config.yaml
n_layer: 9
balance_bias: false
router_bias: true
Below are experts of layer 6 (counted from 0) of a mixture-of-experts language model. Rows are named router (the router's row for the expert), gate (a neuron's input weights, with its number), up (a neuron's input weights, with its number) and show model dimensions 0-127. Each number is 128 + 24 x the weight over its row's rms, rounded and kept within 0 to 255. Numbers have three digits each.
After each expert's rows: "mostly gets" lists some tokens that are sent to it at least half of the time; "gets" lists some tokens that make up at least twice as much of what it gets as of all text. This comes from a sample of Wikipedia text that the model never trained on. Tokens count by the router's weight.

# expert 64
router:115118088110091111118127133113186089121140150096128129145099153131164109107098150143134135107136151140102153121094157145147137090105125131128147088156156139153116090148105098127109106103131166150143143155109176152120143105147113100122098103152098108090066099146129120123091131117133113142107104131168178116121116137168094140157153105102130092156117134141112105116156180132113097157108
gate2:093166116140078111149137115130133122144191140120153146134159108146136116107150093139161067148104127116123109136127090142092106126155134143114137138135095158171153133142069090147135164133119113099105143125153149130135141152107106123115118097148114120145150106135123146169148146127081116174103099102162157128113144138129104174088164158129129130128153106175120108098188136134108127130123
up2:134155110108126186112154157107097112148136111088102144133098138099159145095141085152121157177114121129140162079157139095096108128121132130087166102129114107126139126122117129127129142144127144140118140140101130170141124082067140115175130157095138107123105108126158135099137132157122152180126115118111133110181151122148122142131151117119096133144152182102168100124140138150166119138082
gate3:143147110167135080154105114141140120179175159104134135138156152108085068115139133116103097123132153117110130149111105089160110130121089111123111157161130135087104152133146099140134116126143108123126112180111147111193169129154120102104133121105110144135148143115175134150107103119133153121106171125128094133114087128133110134116108104113157153096106138163145147133147144146079122173094
up3:158110121114130107102137145112097105108107125133136141129133107073137106106129109129118113093121153133139108156109121132103157104112141135114102142128132105108074145119147156120152156117106132085172096155103137121127112170110087184133197116166070138160120129150147125170092187135112151137126153106111092124126100156132183137113126148099127137099096108133148110102143168126133111100131
gate4:116135166122130126136103172136132157091127241126107139125118103130168117075103131102144166127098109115144138170082156143147141133140140101103132121150120155165106098135107124154129136123112146106121099134098122179138125138101101124132149128156151099084132137145135137132132101143127147174118117110147110107119132133147119177127102104160116131098134164143134109118152173106102089112121
up4:134149142153140145172055060118128114145146160117141140132159141129088133155146101104152107127151071162122087095113135109123097134125151115160132069118124161174094129099124122115119104146128129133148112130138144142110139116120102138167114160127107107130098127207117145130114122115149116141140114105118149171144118118098104104173133163087118136131132137100155152123143132149135137160154
mostly gets: " although", " While", " but", " while", " before", " When"
gets: "0", "9", " that", " before", " but", "–"

# expert 108
router:117162082101082097137169127113126150140138096123115143197137123119099149088105148128119156119149112160109126090121133148153105146135139132096127093171120133131110136142110121098129143082135150109124120174095181139112173127141080132131111152121155105088148136105131134148130136133125151140119101180146107117132116091164111185114123080128116142125147132126108149112127118090079127165144
gate0:147106127066176141174153107132080128137165142151130167154099141103098138096138105128097142148164110153135171118182134139121133131139122119098134146120133138094101124118115166138116113107144108165148126127102115131103170074172130082111116150130124121104077113108125091114157100132150174129141121147117087174107119126143155135102138098120153157116145149135125171144135093129123125119105
up0:143139127106154118159120166148131140152154139177126159134099116137116108123095113144154089147205094138132129133116088170145145148163110135128126110143129143128069138104109089068144133133161164113165145140099101112079123132127181125150123139109158122083100136123125152137155113173137078122126132131130091136129128146156122140155117114130108145156141136121150125128148168135138114123068
gate1:132100159130105130124117132121115104135140131118136103166107102105129144107110126102070123118059125109117102074095093132128102131142121145130122090135109157130161164158104151161132114101098124120118132132116156145097102131156158080129128132170121105121137155146136182142132161164109118142122118128166098116144127152120142159134081120109176083126135163133136138137142069158112162154174
up1:143140124100138119147094116127119131166106107088128127154099132109129149127116092138116138078160150107108114139124130114154099125115150149158144185125139137127111136158138120119115119160109112138121090152154132090138162157113160170149177105132131159054082107083117132142133140107111144153168129166115147159126153104138167108097141172150106103112143102135093139129133118113133059105132
gate2:171135100077093114138117131080095110116165123094125120158139122121125145091152120148131093130126098120119123112125114109138105157109145142134108109099115148118138086150180158144146140137117123117144120145141104137129153075146126125105121138152091145160115156172099182121147120151146123154114096159082079116091102068106135120137116155187072090112143133108142116125116129131112126127120
up2:098177145149127143096128100172156119126060138151121153157157132110167114151127116143113114119193119129164107135140163162132097137147144078137140134147144126086097139130114082109153104117132139124103100147111152141084140167130110112161159106109142101123161117115155109103154150078154136129138175089151133137143157116162145153114127118125153164120109158152138079120121129128129133149123
mostly gets: " music", " histor", " mus", " tax", " species", " sex"
gets: "us", "ric", "let", " music", "is", " histor"

# expert 109
router:134125153138123085134130105102137129101156141135091114173149169128122131085106142126120148133142150109067173116143146150130150130110116109096118145124127148118127138159147100109111150094122101128153131174092154148117173128117145122096162141195110108111126118096090127122138097143130167140134117156183074096098106108117144135143094130141152093100175118123110141122126139134094105162088
gate0:154111110167123104091116109108089132117140101099078113097123158156116141111124100108084147135103112130130127110145109163118173108098129122117127127115154122117150119159107101157105144154113110121131169092128154110133138132145135158134072111108096147099109082128131110155148139091167141110095094103093117191126143141120155137122103110128096170120171118115131169135121155093167083108127
up0:131121103122136135160138119121120125147090129121122143174182131146115104133104113165156139105161125109123130166120099146099150108106079116115200113115129126168112116126100102141106159131114147162120101123136089094130138120134161119127132181126155152111132154128092173136105135091135123167074090137175120128110107149128099116144141135132090147100142195125128167117126146109098142159126
gate1:112131154114120121153136150107105155152113161139119152104127140104081097091128115160169114140111145146129107110118085129145097149090180155140109102074161149090129147130118123153107123158131132114126150160124134108151162144104144131146115117164094127081152116128097120112127166132080188088126100094143102103078148153124162115127116130158152103120174087094100125117131137132121125125144
up1:130105115144106142064186165123119137098124157150196108094137108134146125114146137133133134135116124140144124166175158146138158125139128120145115112123125106146137117135128174103150129116136165137128135106132100162131131119157151120138105111118164141138087146126120145073107149185182131133080136106111110135130139137127157163112130149189101134106107124102147072091139140135116164090136
gate2:102127128132152123121174132043113114078128143134118111126137078121130136115121139140124127101134099122153082128158164088109128142095159094085102107111129114084094167136146106097114151125116137141119124125107136151112126162127133167097114157138099114105146099132138113089148091142141137120133161133140099126115078135167096117136117110100139099119169087128112134135134144162136088187124
up2:138187132133126118162141108103145123112131141157123138137143193117144089172129118119134135151150123123115127129081170130117135132126146172131091080110164089142178095130118146171177154124148113109110134117089144088168085153141137113137108102086135133128159107098143076118107115099107150165149100102129133107117112171114140122098160105109144108127112167134120124118138128130119128089125
mostly gets: " art", " prot", " capt", " arch", " Arch", " surv"
gets: "t", " t", " l", " art", " prot", " cont"

# expert 66
router:098135157131104086104126124148167127144148140112149133125148131143094111113142110135122117121151119131132127135140145122100121118145108091115109108096131139150094132122126116116081152117147124121155166147133127179123160116128070108159168087127096114133083093163149096103059160098115138131093105150168149094066119107111101138151126105135115132121143121135135088158131151093107071131095
gate0:112068094088162116145135124165166137125145125143098128156131119104114085129138121128163134112143128137131131131162151135120149043114155118166138067113138134128106177132133112152089079088165108100129137141118156119151139168140137114127138135136137145158136117093134126167099094133091115137114105122133106121101117139098111161112128108126115166100140075122146094166156124107114122131105
up0:115143168134154161117133147107140098125156144112126086141113132082134146142127147131116126107103104127123139126215121166177115119099075154134144125194102129101127111124115113126160123152156189156130145064138155122148172143140145122139135113140104140088184124150121124129130105126144104123151127133135132118111164165142112113077116123105135133132119139124111142145134080162109110143112
gate1:087101126121090151153142120104128153106145109094158158093087107131157122123124110145131098160118143117111114092106132144122088130173156096142121108127131142197139145160114084172110077130150089128165156150123106158157095143138134114126190130131153084125124126126109143097113102142130129100164118172099101106119143104080134105120143099130126156122116140147156123101152133157128115114147
up1:136109110125117170112122107136099153099171125159132134107123153114155075203129163114122135127110069125089130148140149142139111127151160156118107115107140146115085117134118125104141101064150071153150147133123122130132111140150148129162092079127109102114138168098109098140103123107126118140125129153149119084120156156098097146125079135143159172123106118146115135106113118104151146149141
gate2:083120149122123163129115183181144154110169106090107149123106106088131166150154103164143090131111130114121127153106144078106102155134129134126109137168127148131105173134137108108134145140157108102140178148098128159135163129122092104124135148122106161142088135150123141119130140147099127126131132128176100126116095141130155172128134070127080141101132093122111096168121113123098096144115
up2:113100140111110108122122114140131120115128127159126132153147131159124117160107154145133187148139110120157149100108116158132139105154146115101137118117151135122153075121116141135127182117179104094154102154069100106106106111117109153105114133149097166159161152122106135105131162108147082120064120119117146154162097167142109175144119147070125142144178145148112119146149139129124166111134
mostly gets: " end", " back", " start", " lead", " go", " stand"
gets: " end", " start", " back", " lead", " up", " return"

# expert 102
router:115111098119090104120131131104185094127141137093130139140105154133173108108098146144133133102129155136105154131095149159143134097100125138127141089159158136151115096141099107137113109106135165153144138148107175155114145089145110094120100097152101108095073102134128117123091115127135108139111106130173169109119115136174097137161157106105135088158108134145120107114153181136102092158102
gate0:100146109112115116153110105136114161161136090122114118106113120084136105110099119121115123105110143139110092130117121096135155135117158135130137082120089124097124115116118114142090164099147134123124126143114138145159112108168114126151097198132111165083085135095103149100120114111103118179133112133149138128075177091151126155147162076139149106132122113116083137109101169135078111117142
up0:072124169155076158105098140159137122129118143134105143129099108100107126114113141126152093109131093110129125114112110074161097105107117155146146157143100162125111165162100131132112077158145136111112124063084099136134099147128144120136134155130122147143135126157097144111105157127119151091094112132155132104119081155132137147125131147129131134139115122131107079140070096131099169167118
gate1:166152119131087120142114097164107147117150132094091074145112130118087125104141141144129146138144145125121107147121137124134137113135095118108157100146150167159133082157112100091115153101149136118105125139160123153155129126155105180131134130099091133131138097074131101125110096087150088135118132090116149146063109113091162147158132151124094107128152097109151130100123143167108085126105
up1:126169143148147103103115129119116126129123158122131092145143148122132144111137163091147114100091141119141147100113180149110150141106120142158108116146100118108133095119144148140166086084125129097118099175090093135111136139136159127106129163143141100163160106166146076102088136136133149135173107143112135142145146154042140113115153093107129172102115099133154125121120140104128152097101
gate2:154090104074130098102155135146134120112095149145114096113118127117188119095094157126125074123144152135171096128139095120126116145120118126142110083137124147126135126147102129118129099128109133107123143116090156134170180145101119140093161116144153115087161130158080152117103126128139114165092147109163153119132124144130118122125137131103131090163150106115135157161132178101092075146157
up2:155103102149137158154123132120103179160130090074104177114145136135101128125157117109105166127130114139128133069108138152130147141115147116071146146121103126110107163146125118132190099094135141134119160149104126113165142093118142142100155155123123147176141125099122137095140114155112132151147094138100075120123124114125091167143075175153127137119124143149088140126140139119151152095119
mostly gets: " There", "ร", " He", " there", "|---|---|", "There"
gets: "9", " ", "2", "0", "1", "8"

# expert 112
router:135117119130119109131146115130139084095134117143139104143163175139146116105121104115120114130135152126121168114147142116158133136113120104129134093121123106135158091107128144086087143127172142155116153139137124179138156119153110134159142125126079128079143063151116163119160126096132117158108090119117095138061114127157127194141111084095128146127148093145123170113137119147106131176094
gate0:123129130154160111165119167114103165091130146152137140070131148161129136114118138097096077105142151110102154099097168141074113137129113100149117103157068119101094147143127166165130173109185121107159144129154130157139162163107115108151112117115120116131099120144157131140105142117113138139114143132093111153085134138124156163122157111141131161141095141137157113098128109122106158117154
up0:144102129152133116146139147153118118082128107122163133094132148150133110103129124105079127152178139133125133119130188125122115155142110108141178098137084117094144092085170158166126127108159118138143140117141180136111132141112071186129129107154109154157159116122159127111136133088098156124164135096137094102104135110148130174099115116121128146140129151177146120115152129120165148149148
gate1:084145120110142130164128162167124118134120108093112129133118154108203175139136186143090135132120116083119157109126134142121103121162143117132180116087148130096124134137136124110049104145133122165092135136103111145131112139146132102092132169108102143107181138164100098165122143118089167133104142122133118145140141108153125146126118113126148114130121155094141122119115108165105148162125
up1:127135120094116111117143141120134120105174133119106090086174132147154117104134117126138171089142104128115136118089111166123158108107106128172136194125098124122104135141123143166182151092132080110144115131153115097109131142134141130195174116140115102136147137097115145154168122096140114134099068160115156126138110109130154117097155103149093142142110110119114102148134095121106155115139
gate2:141109146147146123108111067169117105097158168128128110108129129138140081145103138115124130114127159135115119130116151109082109132135166129156155158137172109116151113127132131106123108145161128154136090149163148117110156170140171151155164124130108114111111063119120132136163120085157153170129125071116131125091132131122126153107122083125139129186143120138111135128147183101143126179115
up2:123148144163100151118122130113092111087130092142131170178125130127131126167087118076121078109132165138113108092159138156120123194123175127106146147129153133124106077105162118114154114145100140167134120142136139130121132166133144125149188131106105134144099085130163119110147121148154115119126169137084111140130142135124151152132155091164108156176135108158143110122116105117115139103122
mostly gets: " m", " rem", " em", " dem", "ra", " fe"
gets: " m", "ra", " M", "m", "M", " rem"